config = dict(
    d_model=320,
    n_experts=48,
    activation='squared_leaky_relu',
    normalize_top_k=False,
    vocab_size=8192,
    norm_eps=1e-07,
    grad_clip=1.0,
    train_tokens=1451000000,
)
Below are experts of layer 4 (counted from 0) of a mixture-of-experts language model. Rows are named router (the router's row for the expert), up (a neuron's input weights, with its number), down (a neuron's output weights, with its number) and show model dimensions 160-191. Each number is 128 + 32 x the weight over its row's rms, rounded and kept within 0 to 255. Numbers have three digits each.
Before each expert's rows: "gets" lists some tokens that make up at least twice as much of what it gets as of all text. This comes from a sample of Wikipedia text that the model never trained on. Tokens count by the router's weight.

# expert 8
gets: "\n", " ", " |", "-", "|", "–"
router:156137193150118109129109114135144113142138117195110194156153060197139122180129129151087112087131
up0:097083092144168177107123134150159155108120107092140083148151070122136084129155115190091145174078
down0:088113116099100168128115099165075130145064046142147124099129112067123121125123100185123136113116
up1:124137095091115162157133088133135108143134082164142147088145103092173108135093119167131096146099
down1:154146093111121165165154150195101134042144135132116129110136161092156111101116180071110110063105
up2:141100069106151128133161097145091167215106102182149138089069087111177173145085123147160074111079
down2:073109081100149118116197178163119118156124192109137105089153139127084136134144127147136065116140
up3:121122122108132100094161201185086162096138116150102170108130150130104166066118152105061078148098
down3:151083103157149153138108134183085118113141122123112106100106163116195210158129153081162123104101
up4:147181105133128157122136092079088081077163161141171103116128132099112118091106119095139161139162
down4:142117076122105124070117065152095084117115128148097107113111123082121102120152047016134134109128
up5:144168103149050100116126108130151138076106112125152121123118143139159116156099123151114120173078
down5:086116075138104132103163102158152140117099153157150156174112126104069127101102129074143112102164
up6:170126142135173100124144143094099127175096156123155082120144115098096132172070131162204169145099
down6:122071118156189109130101158135096078130132149134112163050166110112121113083175130165151125141084
up7:108135148183157131094148102128144103145126155085103144126095144153156126123078181171134177100138
down7:050149168167119117151173165114121169105148124090116136140144134111174063111100134105135080131078
up8:136128049118201147109168170100154112102187125133115128147144147118157169092113140137127090170118
down8:058122078107074158113158111128076146116090083111183120093159125160153072131152178105126166155135
up9:127100140109124137128106134143151171110133129105096103115145146125126150143167107111148154093122
down9:187122113108161158124146084103143140068068086095149178122180185175141205180112108156130127144081
up10:116145098063114092110100046122166115115127099108122112113134113105139117140120093143076123149137
down10:105117139114126122181149136171142153088093164110053163095191174111211090145163100064136097147133
up11:134167149181172116104115083068102109094066136121171073115085080125126145143067156148123144124115
down11:083134088102105085172108146152134162171140091097163056144087156163134121110129121136097135105142
up12:084132093161157114090139152098170093127132106123128133180124138130105111138135084141127160126111
down12:139140084171142089152156103118120151154130159081109122147086167116146068119119149105172140078158
up13:145165102174130175160098069174175180096080162056098122104108167155159123156120125149059170055107
down13:092095082086093165171127109134086097123134065114139132136144120101133150111127064204083159167106
up14:151109178128110068164074181104119093142146082091080193145116216086101155113115129089164147110126
down14:140082095096123134133127162105081120125197135087121155114097141090121041152117098124163139117137
up15:118116171145166064106129088128097150161123197131100140080102074111096159152065168115131096149131
down15:150172116142171129199093104122160174163082111105138100157090205162090162109128136166107125166081
up16:091079132098093122076121123131091134136143107192138104114157130110097099121142126064153089157097
down16:069140153092139132142120131163096123140081157161118082188151148100095109172084169159127103123094
up17:120163083112107129143099114137111171141147128144173132099179091075107172114163161077156106161116
down17:110175149188091156155079150159130152165124117157083119168133103168115071114094081152146109129105
up18:104159137108126116112134118119098109097202086182153085098064120126082191126121098108142093090121
down18:149157084142132187172121116117125101065085117164159131100157163176135105128114134144134149197141
up19:115119123099103116072181042132139141099087126157136148124140154128126122132111121194201099113151
down19:129094148116150104152093152124100114123160139157132112116030123163097168116174162187091147131156
up20:146100132074102170125158093104116119086152089089109149146131076112126111143083171121126093126165
down20:130145162170111170072144172155106076098159169160109120122098122145045068112166189106174094118144
up21:127142148149130154136113149134143126186098086092103189078063085151095050106083163137170156119068
down21:130133165123064119116201154071138118126161127142130121161125148147145107152118135190179095119136
up22:131155106132103129121137130152169204155118179187143080183146093087158126095129088096187144155127
down22:043143156087165098121138104100089097131116159090113105137159130138157059166162172087087111105143
up23:123128134152065113104147112104088099132147116122066067150129125106111077113099129128155120137119
down23:118098122153115119146116099121082109172090112128083136120119150138120065139085138155146144143147
up24:134151153064153135138089098094081113138139134140132151147125184117163162095148108144107175150145
down24:154085104072122171142118105143143164103158101116183160137103150110128120129160143107120138139151
up25:185099109163139098114155160180108168166126100124125131152096114085129133100099095142113052138140
down25:104127105158105126110102148158095131131095136116085198104166097174103119123124138114111120104126
up26:171136122092065158073121151110122121153101106216135140156167150100157102124171064109118055110107
down26:136123084147092160183146098166127137084096124134088088107133165068073084153101117184143137112118
up27:119138149173143174117084132107078142090076125112119137067181164134136090118064191173134075120074
down27:096138124081109130082179141074145113121170131138123109144124162090143045107118173133188100123126
up28:127120120076115108121061182117123098146118080105164143129165129134158171162160149155122043122133
down28:183184146118100117138144117122156149134142129126162114122131157097120069074109143145130088149134
up29:196136082124095125114160045098068134145073087176147143138118146110153099068174119127191088080124
down29:133178109149110142142148110101123136145080081108128153160152085111126152137109151157179163144124
up30:086166097113142192196104092126125106179120111100120132121134124182143150161132120149130141133120
down30:090115198147057167169077065109133125128140174152128113149122170106163124093175078081124182172126
up31:135122167063166174118121107168127154113072096146128164095111102143156085106114099086127101115109
down31:111126155061090115116139153164107144126161160188135155091156123068123140115113141112149142175105
up32:123138121103109155150199163058066192175117184120121187142175137130155048146061199155076063138125
down32:142202156113137160107115132128109180130065114140130113104149141099147071148116175142147160161135
up33:162052134173089153125097088070165113158089083159163070140117100098118163106163143128065105121137
down33:101023153115184187135183120169112107138095134083197135157135094100082205110160160112103145144158
up34:095166128149052072154165102151167145072079118094192171129128192145129118104137135127125102155122
down34:112042126117113119080103141123134169173126071109150145158060144119149126090147144099163127165129
up35:125077105083070195078115149125156125126068164107161101122101120096143106157047107076173119121091
down35:095102173152149184124103127131138093110164144125086190184144116128175148164142157142163098087130
up36:134073148156162124158163089127158110097191114100177135082168151157149094080146109180162055191045
down36:088137166140109180152141161071161164150130139150185109162158102080122156124174057062116131145108
up37:170124169138137146134142129114093165118128149103119122057123122167116157122165112092168116182129
down37:140143174141135144152112159128093116125152097094114062106153059132133117150121155142109112071136
up38:135187174134129088147186123092152126112092139143114141132152167097122156086155084090098165134123
down38:073073105129096152101107150161111109088108132145154124107129161143167091140165214100145131103152
up39:162118146131152149138197102139117152115181159122106141189094092110122160072125131134135139118057
down39:095149169129111167062151101162134136156109126151080150166126082131117178148083072111112164192145
up40:117172161226102126151093143065093142070171159159063101147114108129074165113110159140133154151104
down40:108168165161137150077161066107075096165138153112152056198093098112107081124057138172192123100154
up41:109151108105092144122156103088120119152140127115137142077149137107131182175060126087108232089132
down41:083100156097174155126153135093166085101134188077089158141132096134087168156164131095133100113181
up42:130121087081111091148106097138127108145093144162116150146147093087135071110081170181112124128113
down42:077084137152123093127170125111158089144133174134142146150115097134164130155113123130081149115090
up43:128110110151133143076106107150145139134146103076107115104123124099107164142185085145175091103137
down43:152132090137098134059120151127155134118175157081147113086107143129101167097088164171129169150150
up44:173131100102191120075093123093097090136127158140117110104161104178155135104126148104128119106165
down44:128121084157102172072122124198106143128128133106129122122167096151151076128182146111109141149080
up45:121137103096146192097097157088105134111141154138156127139110190116145094153128092163187162126101
down45:097102088143106156084120137099115151168133156108138123121082171102122110173074033150147169114142
up46:157182151077139111182106085093145132167137175096093138131188100075131158124136139114133130113144
down46:139174157152112114203186146157150130067104139123123138102106160142164133122174137127128096109091
up47:134118127119112063169110145163166135108152112127132125072151170095143158111118169151123148127162
down47:175161160163123125107129135144170139110116142151124114098102129171096098186119091099184162127183
up48:122172162121079138167087152167168135093130113166168183161131151104127124107110137112160122099142
down48:106131119105149108156061179137141144121161043141145128090130169096138079122114070097086140156159
up49:137188137133146179164127125141197103088146132145097106050092211074118132078128118110126134061068
down49:128098063154125140143097160117126158119110104224155128098187181101102144147097143077115191094156
up50:137166140144120179206162113124091180167112093119151143140138092121127102104167158103171145086089
down50:131121113095102194132079094112091175178066064164147133123193112153111097141157059098106162146105
up51:157110064129120138139086101174096106165090075175129155142186104074185082126097122070067166156079
down51:118103176187213139121154088139137114120126149147114097059071082114103154093095119170153133117107
up52:068079139131139122130151121136147148079112120146092150129111149127152100153112124167084130127154
down52:161095117139137090084143051105125144155116051156145119141150159143168134099169114081067153110100
up53:163129139106146162128128134212142082081148130072116056129098167118145125066135131092140115151126
down53:075179094169133133130082143124181146077143155092153123119147150112154123104120167173109162139103
up54:137101147097175141104114098163155086124091154119154060087116125137135139170165129128136112070201
down54:117160156136141124169152119123183161095099123092119126140161172073110116130118100182162140123137
up55:117135166149130130098095131153058068157121073115112106180099112130082160148135138073095136145119
down55:147116086141170188084077127106065131107112156156070183168165146140104133130135200117177154089120
up56:123103096172149132153129148169061125156133123110163067135168112177139170096123177122102175103134
down56:061112119132076141072106120154071108065142130121091057165113043141113200131110168118129170155121
up57:165152122174161146183187135175118118108167156136145122146150156150091098080118109134170092146149
down57:130164184054110088133035128210100150170099106105147146159174106112139118104166095119232095134159
up58:178109132078090131105122132101139181080119158180172120189163162088111178114073190160170096134127
down58:108111158140097145160171157130104104190175126168119109123132164125093128157101050101119052173127
up59:113126104151091156108105136095116107149108057103080114156109159134158147154092110204150225075099
down59:135095126222122089176124140132170106172181199156102180161132157127147137154124133169119164112044

# expert 6
gets: "\n", "|", " ", " =", "1", "3"
router:122144086086184076141156109155108179127126137106148110100138137205166078169121115179099141106163
up0:060123128125090143108129176082054151091141139154120107092095133114140155125091177173163098167119
down0:114114137123144146184058094174149101120109104094111140162149100168145134125132075111127111089135
up1:124150143037082062170098170124137147094173145139167102149119145142117154117090129083070158149198
down1:100141171126121144154097137150102151121149156119135161149079084107168154182125117066111112094126
up2:076122125091127160128136169102164110137143140125160142044149142096096164153097111139128089129104
down2:170126099172184169133132078187119109124153117100055136185127142117133108098185160164174109138163
up3:093097106183129206123125092128062085163083203133045159162113097108092122160125124140071157090169
down3:130132128099160147127156185099116126107096116125116150085099139124102075127128119143158092092162
up4:087165125076127101176057187145138118143065065125072081168105126132147092109129160111079154167107
down4:155137232155101118129101134120095112099163120159105112227145068129157148095178148153092075155137
up5:124187138121116181091139112126132131119143193119124159151075140103132145151133170138173153068126
down5:119117136156136144124161075137102074103146116102196168130161173096220081110171141089176092095120
up6:113172131149120115128128143111087173134185153153056145197082189140127125112109105092147156096187
down6:086144121129152143157168111055121095105154114153135073099085155140101022130078119086126137197118
up7:167120102118126110175122068129160145151127094090121155142169168079125109092157130129112157170052
down7:123154108105120120158101191166128152156103064177155151147148119152168174142159133093118133191175
up8:141137120099154185170187155122084179135116092194115126067183157100089059129084133113154115160139
down8:145129078143097137069132082177180114182111158183080074127130097132124179115113132172166158199124
up9:159156116152139127094137124066129090109134115117126143065111116116114207138152102152126192102144
down9:115101203165159118114152123110126095082095095099086074101087105121143131143143133129189131137142
up10:137148110199177146116153164147073085177097159118124128109122118101141106084119156112133081176120
down10:137131081175118155084109152097134092166101124144133120103128104103138079152102122167119126100149
up11:078112087142137122174171168113132125125156122077032148128153139091121164120137156153110066141070
down11:104129113127098160146120139111144099175148087077093194177154163091097140100179140121124139096109
up12:113133147082097157174144121111132157143155132128106091198126095125137081142078117177092117104174
down12:109107133155149153121124153147134127194111163188089026094122121105059073120144066072101184160095
up13:100136109191099149137132187146129093148173101087068091159137157148169133126181202140141087107112
down13:150165148162076152126199130126115041158143148104150102169194187120126089118132134147147109166111
up14:161163137216086126175210129089132134114081165157088133118150118138151093054076121148152099109130
down14:096153130096165095140092102136141151125109168170133193089087143116112077143142196155153179150130
up15:164095140115168133126162144053112183099147158123164154157071114159131102022119202135152110120185
down15:123132099152139110146182127102074160073033127221100175057114155101098120123104088182129115110150
up16:061113131109150140110112125203180175150170126097109142139165128049126131177144118112148188196122
down16:136098100138102143136173065148143170076076111131149141104179162096101130137154125175152152145130
up17:130162147097068161083104076153096116076129180105154118082184145088081113124123136126113138090145
down17:105124096134095140094068144134129165078106077110064118108147100087162091140119088171099112123070
up18:185130097129134140136134122132093130140139115176072116150160108163104178137087154128100132188112
down18:069129189135133129090115214119149087108170109080099137162147116174144113111131070131123161134118
up19:141117068138180105137076107126114058203129101080138133117052090122120123155175198116111163165173
down19:110164112098091103138166100073163127141185148086140101162117058112107129149111196107119117126205
up20:176095118076099124101140103100075156172133181108131104159093185124141131120097125083137108140078
down20:143118131097123131173142135156141122130108161119112163147170147122119153112156089131135147188122
up21:094115118142129212185162171152051154128141133166128140128109164090113131188062198152160154129169
down21:118167111142123161137136117112182145065100154172138150120144106108144144150090085117177097171139
up22:151091125104126069144138117108122165138155160144073130109120066149114173148103188127120133095134
down22:140107128159118097097142086165147112213163172153148062161125140128094119124102087148134090156083
up23:116125078159174125136118151115111093151119154103114110105149114119147165092119098132123119119108
down23:167108126139073190120131152120137101088135076142057093102139156180102146112112167189106102097142
up24:105182190157158136126130092118130149071210094112129114113089101137157096110141109116103143092158
down24:151127158123153110101106100114128107105070173156125116170140144125085061131126101177111092119162
up25:116144151057150082090107165110118092146136182099121109137168155092110157076162125135098128153102
down25:098161121098099129052115177150114091124162128094111104101151093121130167120123097106120104142157
up26:138166110098161139153095146168137138092144158075142163145162091104146069158093156156066141153071
down26:120088144153133109117097096107143108147065117135153123150120077126124041104181104107163149128113
up27:152116123121150142114114152065166179125146102188170112076155166137109136171112103126101037181121
down27:131159152079115199114031129119144151117068098073113149061089118131199170169123164168076125144106
up28:181132163106181150085136147136133143171106106113096091137140118134140144123099127101128037101175
down28:170066174162106182148147167138136147124152056111143185143117091095118141101139141094105184159109
up29:125090114113077071166109133100196109116113133099097139131116133083122107103137155110179164125141
down29:135135130178106131097167142087189139134111152126135043066116163124037065149080139146162095142092
up30:148160089151177140104155159121149157179166168162160091143116085144188121069144146145089135118175
down30:085116117073148147163141133098119090143116153164117174113093161133122094162116145123091129032168
up31:092213091163142168138101149106108160109107101120085177150106201140150109085157153095080116143158
down31:087106106197148159118115118115174141128114149211142092116162155080147145141112115176147079173124
up32:171104080135171100159136159134145099133155089182175113153068105086181162104102085176078177113164
down32:108066111098120152202157158123132167182154098078141163142129188085156047135097084126122114084145
up33:100113109151161097091149077156107142155120148110152143150049169184109167139151122127143106142171
down33:120156182106169116134136136060112143089183157123101118140098151115105064110159139128172168114171
up34:144095157073150092191167142136070164073182255185155154177078131138145095120131099154113116154207
down34:139150150104060166150144090121126135126157143127193163121134059136141076121141078130085148132138
up35:123113111118140094077119122215149130114148160088128149171156110116093134146156178097105138156095
down35:107115105125097143134071141142118128163128074128132092178134157105166136090143133118067163112112
up36:145154077158154172145177155151137123150131107117084131108152177159137103121145094130120142112172
down36:121129084169107153168168120134092079121131060116155144163071112135187153089096103082103210159099
up37:101137118118084114144130118168165107135098082114157120037092181132088147163195164174177150209125
down37:155062150086180127065192138118145134148136123197118159099133138116148150162042144172098150133111
up38:148094103182163180102127140140128096251142165120146112127098111102129161116103105142161124056112
down38:122100175135136169135103107191085122182146150122095076133104136113102083100097110096152101102114
up39:139090104124155177108108201064143114184105111172074159098186146110128166127154101115201161152075
down39:151159112178096122105125101143102115134068093134131160095117129114082092133113107104127124108144
up40:177144130100124134095054120120110134178108048178102131142153145078122110133135139140143112185102
down40:095137166121095119154120123136095103113169108114192173141091141126159106109136085128158112181145
up41:158116119119126196088043150072129114174113109116136114119124119093158118089129207156112118153118
down41:113134115115182179175116168148168050167110154120117161128149148123115062125169119147138101115072
up42:149070104200168110183119114145147093152114160131132163122137104113103092089076091155141096105127
down42:105111115096127048079182162157120109099119147147125164138155170172114183137097134162144168134153
up43:138166142120110115166119131151104090112173153057065098128132105121125088131130110118197081130144
down43:149139098146096097138065145167077149065184102151146118127128121126139119159123229130075101097108
up44:165140145130148160114162150143149134158149104179105159091121078100149132150111173188122118121083
down44:056119151118117175116052115131136078112134094137099069080110164146153165163131069110120144142131
up45:139165097154124160068185127156068139079170088147158117180162136142106090177118101169147134129120
down45:149140120127101111174144186054087138120135107137159139179106152122117134174073122120141090110149
up46:095103131086145128119111151124111099103133075117125093188178180096138141115182083122109141071166
down46:153116159109079146072132163056107122103170140088093085169140164159132132133070111098161198143238
up47:161140156150077116103078179180118103095083141109107127090104059138129086064157153074152133120102
down47:156163126132108144191092123171156104105158114068139129115112139062126081156149129123088118101166
up48:153136129125142097132149083120125113094126137052101170107097158103128202140150108028162114070088
down48:107159123184123080157087093113068107168113118101129141115144157093124064124108117136167133151150
up49:096113077101120159103073131140137129085106089193160107127127113154133161142144096192108148107160
down49:149178129117222112144141148088131178129111157123126141114152153164112107145135094111054101155090
up50:105120127141125098108119152086101149094182159107124129112077146132160109105128131124133172135107
down50:126164107126103168144108148118087173095147162162104118129114103063124089125145140105038194151079
up51:154170098123142155179127069151152117126103089111116165090124095090077150185141105173178060098096
down51:122148056158127134170160182110158178103139146147126205131117136142084142140153129108159093056108
up52:140127138165189133074143113155131121160110141098094174128117086124133122139139120132173156096149
down52:171126177114132110195147142144119129185062070171128072170186090150152085083170190166119125162153
up53:141132168159043132135117136060130144092151185090130110123110177141159146138168102119140090079121
down53:093105141126117077139116180086096144133152146189141170135097066103062135145130115093178121078170
up54:172115111118111155145138143124120122137141058149141124220125138148141128128127116186142129126059
down54:070139110091162119110143142144087092137154139130106188198109136140125123118112158041205132163165
up55:127175095080143129148155121121097132151093154159084138128131213129129142121120063120189147143085
down55:132124110120127163120115111053085118111119167201000112150162170128127070117139100157175164160172
up56:058113083113067114167176146142133117178135155096106147169097081143153132102170095186135193153141
down56:129116104138129186128104066108072065141085129177118136115101047154139162155134188161075113107105
up57:070158113134087163147109134142140151148064130135092111107150126092136147119104066146075065132099
down57:152129077129126125099147146106144157125101149116151144158132100169110154112171109074130145101174
up58:117162133102174138192137106131133098165147112176099136122091169078119136117128154098132139117093
down58:128190192154106087139173060187113112116117146132045163156091149102111075132157124119146135085085
up59:151108137133183085184152103161204151099102174142124161100181075101112131141151115120125161119175
down59:150155093133149154208146122143121099119045105091141155204203129121117073154224083151114171054128

# expert 36
gets: "0", " and", "6", "'", "_", " he"
router:150148171145170155161108185140177158095190174203181124180132112134162121053160126130142140104200
up0:150135139118095134142132147134120065097151188158121186112136199146107091115137137119126083160062
down0:081118098134068147136103181086187104144109079100141131153175148120108059144112116149103084164121
up1:170147166117075165105144137102089181104080121085150126125187118122184146105120194132169087131168
down1:132145111127144102140117131154099123120171191125132171103084169120145087113142140161162114156170
up2:130075112112165127133123149120169131121192168115154151155170118057093085133135144156092087114131
down2:141074170130120117097101072200108155160075080130124177101096097142102064121166103164137083132112
up3:177075133154097172091121117117056100084122088138156134135181156134106162095169124133134105157103
down3:146069104104104161129101106165182084166079168138118104142170162112166081104110134112115122143118
up4:120103103130083144060175114133114153157081153114123085112118069085155152166120101155115100097082
down4:130163187096152113162143056201125117108087144063134170099098110092129051134107162114166173162089
up5:074161087158155130125120190134099149189058053122135140129182107151166177156082129200147145077095
down5:133125058131151137089105080137151111119123201138101110179182103135163087100164120140126168100118
up6:198232153117171149147195080084111132144140135110150154113158074061119083128096116098129168064155
down6:111134125156161137149185151109164170134125141137107209119080120088133003173127092196094159083086
up7:115082112070100098205166116152182082136092128108166088149176160106123129126110143071102175126160
down7:140117125098086114090090089115111070134155157164176117092103096103187084191128117099126135150169
up8:104120146141120180119113150106137124188164118163114130145135136127110161175162160153125138111102
down8:144124117127119157071190150082072126117122099130149164172129127098131073093100107120140168156135
up9:165159123163152151145146167126175100145134111116099130140078109149096096121180121181098164141109
down9:120078111121106130123085172093144156089124168138160126182167092089143223051115113140156140090155
up10:131150118131165113161162114106150142140086109151159086147162103115145172110094132121081153111093
down10:166121183138144132163188106106053136142162146159137111083133149133111071152102101123160143134149
up11:169147127129121169144111123153091160160097071134094123138095108122091040136073066147163132168104
down11:126176140124097129073128128149148054151133167092126127104153128092136096120121117223142114135128
up12:101114146175140080094131078126157137167136169106148115077118186124164210103037108092124116152103
down12:073163090163112059105139149102169141203183097139141168104092161092094096166049121107147133154118
up13:156084131127154127134108137144053096160091087119161176116160126161103121165113144138113157165125
down13:142146090082074162099175114129119188144178096215124128139166127111100049191161190133108114169123
up14:165143098099139164118098160128117174086109161128089107172134114122115099118143186145104109123148
down14:124131100083120148132148093126059169166104122154093135132109140087092034177084108117147126156167
up15:110142111076119123157134094111102105167159130099092093149112137037145188105118131155187193119120
down15:158200195060164180122205139124110111124162122135138126068131134143134073120059102157115121214137
up16:129155095104000194091114196146109139097125168140079097116159129128166118129134167133114145173124
down16:103122155170135144137148193092129147124116090145182065131158141130141121147098203077078097205155
up17:103131137113132138169181141144075146056155146138128099169127089076121126171121127094151145118169
down17:136177146068145112113146066154080132152148121131172126113124155083104018158124141150211098162133
up18:131125130082129062123080111092101126128169136131070158162096122115178143163145140138118131066093
down18:127123121089127142108138139143107154212107131119120095141126122135165137103109155172124094135150
up19:149144129142099127189099115112096144139094171072074176121138074096110120170118089165165143115125
down19:139162152121126176154158168118102164088103171180140113136199183130104088095193149116104103071173
up20:080170110118126115083146103088145132169128080101142116084117101169105150138147088121172107195101
down20:101128106129145150111142137201092160149138088123158144114088110117156094173077170164191113116115
up21:152126148108108116159148153134115117175085123091152174130136081075127135133110144127093142118113
down21:146064116121131144159205184149146149132036158134094138149107135119105077205142136163093175136082
up22:127136145115086083131134067114156141077094126172160112088148084133079131105125179218132102121141
down22:211096159122135152110208146086083176097116107127121168116143167121140178076125133156161121103116
up23:141153109179091091132132138113159092144127148098091080119117055124124191136162105164098128110164
down23:110082119111110138125096104107105149129116121125132146135126155116139038182099120105055144118129
up24:136157175141105072106161062141135119158142095100125098107132109145089172116068116083086135103164
down24:146136140133120109151118120152134087148106129144122146095130147095140024152148134137087138121118
up25:075072146097173175156098089136160108097134152176156141143173118125172146153151158120171188100143
down25:170150102136078085108124121139099127195105121085118173141183144194112050098136141185160121143159
up26:147143169142126144184182155091048101157121124179105145161040130165112090094089143155155149121105
down26:107120169105136124120165155088090129146071095138141119153143141083120072152145070135184157102073
up27:126149118096091117186136151148175113137147140089167138066116144150184139126172173120156192150119
down27:174145087141193151130103105108128120098165101068144063152119144140135122196061086118155162151102
up28:147168115092147103084092099140117078162085140175099185142123138132156122168069108145128146093176
down28:045124147145120149091107102139095152147110143112184121134174188069119075122151168095143135172126
up29:148101109126086133097156126132091148160161158130156146106122128096175139153121116121115097162111
down29:132094154095080168120139100103129094124154089117159093158095134125180063154170184115135100137122
up30:153156095101114031168115126121161155123090074095133137105105125074169081092134141105083159143112
down30:141133136119091105163090089142109173139106134161106170110165121158056127200120090122139132155134
up31:150128145117124142139182141097141171159105101112118113092085048130144114154094102169143205190098
down31:118038134141101125100146150158092118107150095088092135135144089184175122144108170118130136142134
up32:144143119106145159107141120144101076100135108187071106098156184084077178117119136170155110183097
down32:084117129181119094128109170110152172145180182151125150170157091119093131096129121162172100108149
up33:129137164080091127144072113100061116113098101163088092120200120111123130113128150110111141171107
down33:120137159151144163108133075111128131145132135123160136178161139085104131138099151090142117171159
up34:153148157130131168204143109129138124149094155136165129138104108153124152114141103137119154166108
down34:135089125159126111101087107092139090143108129135133158102127156088150153135161093106076128173116
up35:098171143114122141068155100168113158118152075170098113114132134076136094140133097167145119117088
down35:153122124129114150085139173127128147103165092126145078137149116178135135192150076112142132110125
up36:125097133147134186119119088134152155186150162127145136087104080095115112160138156100130141152102
down36:134133148077146138118130080186149150081150118119123143081178114151105062118178104168166135109102
up37:166141107106131126135191130166071125121139184139119177100065180115187118136131084127051125094111
down37:149150097149096113076085088151104143082113125155125117136066133077126065111167111110104121131143
up38:145123114105136167177097163120135131113082126147164073173139090128202104135111114159134129146130
down38:138146160136123136104137134116121160139103160146125128138126070106115148014144136154129125105172
up39:081104155104078129127135108127117101127081116139094173075154069134166081119157158112066124144180
down39:124177132176074188125101124116120138076075181172076099168133120114051090140146083158106189105111
up40:152163139053131116092090085155148118138169089100175111084114180094131037136158169143200107170087
down40:121156061116106185136145097138161154160150114199157150146136167096137088161158132075162173137135
up41:155138119097106101146162120127099124087154106103164165154086081135162114120084186103181149165120
down41:095073098162145146163147184130106136127152066148141110144100099102089135137175172110095133145081
up42:106107097111139190097120170102135149097067122087139145120128142119148129152113116101124139134143
down42:153143178164111184143082083093109153206112142153133188159129133150150102144120099132122163105091
up43:097098114145083163171110196123108152105106118154164111154101104115152183142099077179153096123139
down43:149150143170152176081091150129125171115130136160154125136114109170162189014117159099118128090155
up44:140108099124142136155122150150130099137174114122144110111114178124144120133146127117099124132102
down44:165146063120152102174121110178076116089103143122157126207130122148167049142124103164176119122162
up45:155135094089176136122164099111125159138137151134110093174125077123104113120100129113160133145136
down45:180116202126166086086182091152154107107191156160130099101141109112113131111126148136175067130050
up46:111109189173074103155144119201123118123103136098065130155106162159096131161093198160148155091114
down46:119130167129118070092112078104117165147082141102090150120146130168174037108134183172139125132139
up47:136072098133168145104128111087058062087078105142161123201107225167201177128152154176177169103136
down47:115134078155121155104108132080156121090157072134120112132117142157110067138153131152141165099168
up48:182106178110194072114147144114106153192132116120117140157121158190133118109126132148107130089112
down48:102126089120121136105147096129150078136106141123149110112119134117102117102224148153141071130118
up49:069085157089114096135125071160065127106125097137106111133137115080091116118110134127079139163100
down49:146153137129132132111139123150134128165169142116135127130074133104115028130156162164115198105091
up50:187165144100163137148132118162171139106147112166109167143152069108160129142122148117138182100138
down50:150181128139079149141135174125087181107109120111124090135113116125134099201123089111086110129168
up51:135083095143080144120119131083197176106119110180217130136103083130121191125174132109117118179132
down51:162089138123113114113064164154146119098100102102083112145114134151190184010102131110145122142162
up52:059117150148100126190150075097138090079185143159122127085175141164153123101117145171191136146131
down52:102110162141079108178113124154168119111133157116089115121153177053136005123143083121156152059115
up53:127117144178129079095126069178062140130094140102160126129126186140131163069087120081139103179144
down53:155169124128103109110141120112136116090146119106180144134050157101135098145126104084161152093169
up54:114094146141179129091111131120165146126128148161131123085108150142133101114134158099153122107089
down54:165123148143100143128139183140121119068163152155147092213085081136097093089118146155126186114154
up55:080138121143139195143137103146150170191188131063119123069114148151150074133095142155120101128164
down55:100172140150126127143081168130129108115100062106148146113102098145154135103140179178110136177172
up56:107100091031122130095146108146143151107131135151110079158074146083119133091155131120080186125140
down56:103165121064142070141073104127152158135125128139041204197136161098115063177131140141143171141093
up57:036179184091072121106192159070120140175130123188092157138090080159106142143127137189154123123145
down57:111095147134162083135149107117131114126136170148167171138084154162080137158136112144134169184108
up58:146136138117125086164171155135088090149095096186124112196128093134129139120146111122073135113045
down58:102138149154101145124150144138138142198198090145067103122170119109156026107166146128144142135113
up59:192125134143145139139141102168137134127130118178042142136107095092212087137105125076142160043160
down59:145149135114156197163164082089080135107092176102107164118158128120092059176080150179118213063120